From a checkpoint of a small mixture-of-experts model trained on Wikipedia.
Size: 8 layers, width 512, 87.9M parameters.
Experts: 32 experts in each of 7 layers, 176 SwiGLU neurons an expert.
Training: a variant of Muon for the experts, 403M tokens, 6145 steps.
Below are experts of layer 3 (counted from 0) of a mixture-of-experts language model. Rows are named router (the router's row for the expert) and show model dimensions 128-255. Each number is 50 + 10 x the weight over its row's rms, rounded and kept within 0 to 99.
After each expert's rows: a language model's description of what the expert responds to. This comes from a sample of Wikipedia text that the model never trained on.

# expert 9
router:54 43 50 49 63 52 37 47 44 42 46 48 45 43 61 56 39 56 74 55 43 71 48 57 62 15 55 48 47 61 51 38 47 59 58 39 40 51 44 38 40 55 38 45 55 29 57 43 47 66 38 69 46 42 57 62 48 56 55 45 41 56 32 52 42 50 56 59 58 51 50 59 53 48 51 68 47 50 66 72 51 45 41 58 54 48 28 77 52 55 65 54 43 61 74 50 59 60 38 42 53 50 43 45 48 69 50 59 58 54 47 53 32 42 66 49 49 51 56 63 47 72 55 49 33 50 49 59
First word or piece of capitalized names of places, people, organizations and titles, e.g. United, New, South, Charles, Los.

# expert 1
router:41 62 56 49 56 47 40 32 43 63 41 47 43 52 55 46 16 66 65 35 29 52 31 55 42 38 52 49 51 36 59 28 43 57 54 40 33 61 41 37 41 61 63 45 46 45 61 40 47 51 60 55 52 58 44 57 44 65 64 33 38 51 61 41 57 42 69 55 66 58 45 67 48 70 39 50 38 54 45 56 43 44 34 45 64 47 39 40 45 34 40 57 58 65 60 54 41 43 60 43 62 53 41 62 46 57 72 56 71 59 50 39 51 71 57 59 57 56 46 64 42 41 50 51 58 33 58 55
Month names in dates and dashes in ranges or table cells, plus numbers and units in tables, such as May, –, mi.

# expert 21
router:49 60 42 29 56 40 38 65 61 64 36 44 44 46 42 42 49 66 55 43 56 80 65 38 38 39 46 54 56 54 45 48 30 46 60 42 41 71 49 43 44 50 49 46 63 49 62 36 43 54 74 59 63 35 54 50 48 48 49 35 42 59 57 46 52 61 70 55 61 55 62 52 24 64 50 59 41 52 50 56 38 28 36 54 49 44 48 40 46 31 60 44 38 62 69 59 54 43 42 33 62 30 45 38 37 60 58 49 53 45 26 46 49 35 41 42 25 49 52 37 44 42 65 57 67 33 49 42
Four-digit years and year fragments in dates, ranges and birth lines, e.g. 1997, 2024, 1978, mostly after in or month names.

# expert 0
router:36 56 36 42 62 64 44 46 63 53 46 62 56 51 44 51 39 60 38 50 45 60 46 57 48 49 57 43 61 34 61 40 60 41 55 46 44 33 52 46 47 53 36 31 41 45 38 42 47 47 59 47 60 32 53 52 57 44 53 46 53 63 77 27 40 36 51 54 60 45 53 41 29 51 48 58 51 47 45 64 34 57 39 52 62 53 33 49 55 28 54 34 56 67 66 40 39 42 58 46 43 45 23 48 45 58 35 37 64 52 58 31 45 42 36 53 35 34 63 58 55 43 51 50 52 41 40 41
Word-final suffixes like -ing, -ed, -ating inside names and verbs, plus quantity words such as all, both, several, million.

# expert 12
router:61 50 46 48 66 70 59 56 47 55 37 57 43 36 51 46 49 47 68 41 33 67 60 48 53 52 45 48 51 53 57 46 45 42 67 56 49 45 60 49 40 58 36 47 40 41 66 42 52 66 58 55 51 51 50 39 65 63 56 34 40 52 63 53 48 46 55 59 70 64 46 51 42 55 45 47 37 44 49 53 44 46 48 39 48 42 31 57 62 48 49 46 46 76 70 49 35 51 53 48 57 45 49 37 51 46 57 48 57 63 63 42 45 60 67 49 42 57 36 47 55 51 48 65 43 59 44 59
Line breaks ending sentences, list items and table rows, plus section heading markers like ==History== and table divider rows.

# expert 19
router:52 42 35 44 62 51 45 66 34 40 36 51 50 44 52 26 34 46 61 44 51 48 62 64 49 37 46 69 64 57 53 37 49 37 48 61 45 55 65 60 40 51 40 42 46 50 59 43 44 52 65 51 57 50 47 48 62 46 72 62 48 82 68 46 59 60 48 45 37 55 38 49 56 54 57 59 56 69 60 57 44 58 30 55 58 71 39 48 67 53 48 38 52 62 66 67 54 48 54 49 59 44 40 50 47 36 47 45 54 51 41 32 58 64 68 61 56 42 51 48 58 72 64 47 49 23 39 55
Plural suffixes and other mid-word pieces after an article or word stem, such as s, es, ations, ers.

# expert 14
router:59 55 46 58 58 53 53 38 48 50 51 39 41 51 48 43 38 50 54 45 32 62 41 60 52 24 66 73 56 32 52 35 42 36 40 54 42 57 61 52 46 51 71 51 51 41 57 33 33 73 51 61 48 39 42 52 58 34 53 58 44 55 52 49 54 47 47 42 51 56 42 66 48 51 44 57 76 56 54 54 51 32 58 39 41 53 32 50 52 59 59 44 52 57 57 48 53 48 46 52 58 55 35 46 39 52 40 40 65 71 54 51 65 63 47 60 30 70 52 38 36 67 54 51 58 58 48 42
Word starts at the beginning of lines or headings in lists and infoboxes, such as Cup, Pass, Doubles, plus the word as.

# expert 28
router:48 68 26 45 54 56 40 73 60 63 46 39 61 45 55 48 44 46 53 39 63 57 48 36 40 26 53 56 59 43 49 35 49 63 69 45 45 54 55 45 47 49 44 31 45 47 46 41 46 58 51 52 48 42 35 57 73 60 64 50 38 65 68 48 45 39 62 58 52 55 42 58 48 47 41 60 50 60 56 64 36 52 49 59 58 39 54 60 52 53 50 56 46 49 64 61 38 41 41 49 70 47 43 39 44 66 47 47 60 36 46 40 37 48 54 47 29 49 65 33 62 27 52 40 46 44 41 45
Past-tense verbs and participles after was, were or be, including suffix pieces like -ed, such as made, used, won, released.

# expert 16
router:58 48 51 46 63 49 45 50 45 54 38 54 39 52 64 55 34 50 49 42 35 61 51 49 58 39 40 49 61 32 52 38 58 42 57 44 41 58 55 57 44 58 50 53 52 37 51 57 41 47 45 96 52 50 48 52 51 69 57 48 43 48 60 51 65 53 69 47 55 61 44 68 47 35 55 52 53 37 67 56 57 39 48 48 49 57 53 63 39 45 64 55 61 58 62 54 45 31 48 41 71 40 54 45 37 45 62 52 52 65 52 45 47 47 50 50 38 50 68 51 46 60 46 67 41 28 42 54
Line-break tokens after table rows, sentence ends and section headings, plus some heading and infobox field words like Succeeded.

# expert 3
router:56 69 58 66 58 54 61 51 54 59 45 45 56 24 59 43 40 47 58 59 51 64 48 54 69 42 53 42 61 41 62 30 61 51 53 54 46 42 54 43 45 50 43 43 69 33 53 39 48 55 47 49 36 57 51 53 47 43 64 53 56 54 45 41 42 48 72 56 56 66 55 61 51 63 46 79 56 49 44 57 38 40 59 45 47 50 49 67 34 52 58 54 45 52 74 60 44 57 52 57 56 48 44 41 42 66 61 52 58 64 50 53 58 35 43 55 33 51 49 55 48 47 41 53 51 49 56 39
Blank cells, zeros and dashes in pipe-delimited results tables, plus single-letter word starts in names, like G-ert, K-h-ayr, h-acker.

# expert 27
router:52 54 37 46 58 64 46 45 49 61 36 58 52 43 68 48 46 63 70 49 63 56 45 49 31 36 42 68 52 35 52 50 56 41 52 29 54 39 59 46 40 29 40 49 60 33 65 41 39 66 51 47 59 42 37 30 55 46 54 32 51 62 60 35 55 38 57 42 42 73 50 59 51 48 57 72 60 51 61 62 33 38 47 54 57 48 54 58 55 49 61 49 47 58 67 53 38 42 50 51 52 59 56 40 29 62 57 62 64 53 53 40 65 55 48 55 49 50 58 36 63 43 56 62 65 53 41 54
Capital letters and first syllables beginning a split word or name, like be-i, st-uffed, Battal-ion, Ne-umayer, inv, adv.

# expert 30
router:70 60 50 53 61 61 48 54 47 44 63 51 58 52 46 45 49 43 50 50 47 58 60 70 40 37 60 53 39 46 60 36 44 55 42 43 58 56 53 55 50 58 53 48 39 43 53 43 36 52 52 38 40 40 38 58 48 48 62 50 46 65 58 47 51 39 64 37 48 58 53 63 57 41 46 55 74 62 53 48 51 50 39 44 62 47 33 60 56 45 36 36 52 63 60 50 44 44 44 48 51 63 41 47 37 59 54 61 64 57 48 32 67 63 63 62 40 33 50 18 33 64 58 48 48 43 28 56
Small numbers and digit pieces in tables, coordinates, times and measurements, such as 4, 10, 17 of 1714, 5 of 28′5.9″.

# expert 6
router:64 38 34 44 51 55 54 59 42 47 45 51 44 23 50 20 42 36 48 51 49 40 51 42 60 50 67 65 61 49 58 51 62 41 51 46 54 65 50 57 48 38 45 51 51 53 45 47 60 52 53 57 53 52 34 62 59 50 52 34 36 51 46 47 32 51 68 58 31 67 42 47 36 45 43 52 42 53 65 59 45 48 47 47 66 46 55 36 55 51 67 39 49 68 49 55 41 46 66 52 54 43 41 34 57 42 48 43 56 64 42 48 46 42 46 57 53 37 50 51 53 52 47 66 55 65 59 44
Pipe characters between table cells, plus colons, semicolons and slashes in lists, infobox fields and coordinates, such as Budget: and Buscema;.

# expert 5
router:56 71 53 47 61 47 54 46 47 64 55 51 49 39 71 44 47 57 74 53 59 54 59 55 46 47 58 64 40 44 51 45 59 31 48 26 49 41 46 35 53 52 53 35 44 50 48 39 54 51 50 50 54 51 33 51 51 55 49 35 20 65 60 48 56 45 48 52 47 51 55 64 48 71 59 55 46 66 56 62 48 28 55 49 52 29 29 44 46 32 61 49 44 76 80 51 46 40 55 62 48 59 47 55 37 54 62 55 59 41 35 26 55 51 62 68 44 40 44 39 48 55 57 75 58 47 43 39
Pieces and separators in technical lists and tables, such as car-box-ylate in chemical names, pipes and semicolons in gene-ontology terms, JPL.

# expert 8
router:53 53 61 51 64 74 46 56 55 65 56 52 39 44 55 48 36 62 66 52 57 63 60 44 59 39 59 60 67 35 73 34 24 48 56 38 30 43 55 47 41 52 68 42 47 48 51 41 44 54 39 41 54 32 43 45 54 60 56 38 39 56 61 35 47 46 48 42 37 50 57 58 40 53 35 54 34 46 55 60 39 70 40 63 64 41 38 51 43 45 47 38 51 52 64 43 37 43 49 47 66 57 32 63 44 57 56 46 62 49 46 46 44 41 49 50 47 60 49 40 55 61 67 60 52 45 51 55
Pipe characters opening table rows after a line break, plus common male first names such as John, David, William, and pronoun he.

# expert 18
router:54 54 39 42 59 62 49 64 55 56 44 64 64 41 54 39 41 52 41 56 50 51 43 42 47 24 51 57 69 51 65 46 42 56 51 39 46 66 56 51 55 41 54 50 50 49 55 45 43 58 47 51 52 47 40 59 52 46 48 61 54 60 52 51 51 44 74 42 70 51 55 50 55 47 39 47 58 55 53 61 41 39 41 48 53 51 46 60 35 47 64 44 51 52 61 52 45 50 50 49 59 66 43 42 30 63 45 47 59 45 46 39 52 54 47 46 64 51 45 56 57 47 43 44 39 42 56 46
Line-initial hyphens starting list or infobox items like Country: and Born:, plus opening parentheses, quotes and ==See also headings.

# expert 10
router:56 62 39 47 48 53 37 51 53 47 40 51 48 40 55 49 52 55 53 48 40 55 55 41 49 36 60 48 59 48 46 50 55 57 56 30 40 38 36 32 48 60 53 27 37 39 48 32 52 52 62 56 42 47 53 58 65 47 58 49 31 57 61 30 66 40 58 53 49 70 44 63 46 57 39 45 52 51 59 61 53 25 41 45 61 53 39 47 61 57 60 45 62 70 59 54 55 45 50 53 41 32 53 47 37 50 44 59 58 47 51 42 47 43 64 47 56 48 57 22 44 56 62 76 64 30 30 37
Final word pieces or head words of proper names for places, wars, leagues and organizations, such as County, War, -ford, -burg.

# expert 4
router:53 49 47 48 55 60 50 38 53 62 47 54 35 35 44 37 30 49 50 50 56 48 74 67 54 37 40 51 55 47 51 50 37 35 68 54 37 47 72 31 41 53 59 48 34 36 53 50 40 50 61 48 39 46 52 47 47 65 55 52 35 54 75 39 68 69 63 39 52 66 59 58 46 59 51 49 52 56 48 65 41 43 49 48 59 37 28 53 42 56 60 43 49 51 57 57 41 40 50 49 59 40 45 42 59 40 50 63 54 54 48 47 45 47 49 54 47 41 47 37 50 40 54 58 35 40 57 42
Commas, often fused to a word end, that close a phrase or clause before and, which or including, such as s, and ),.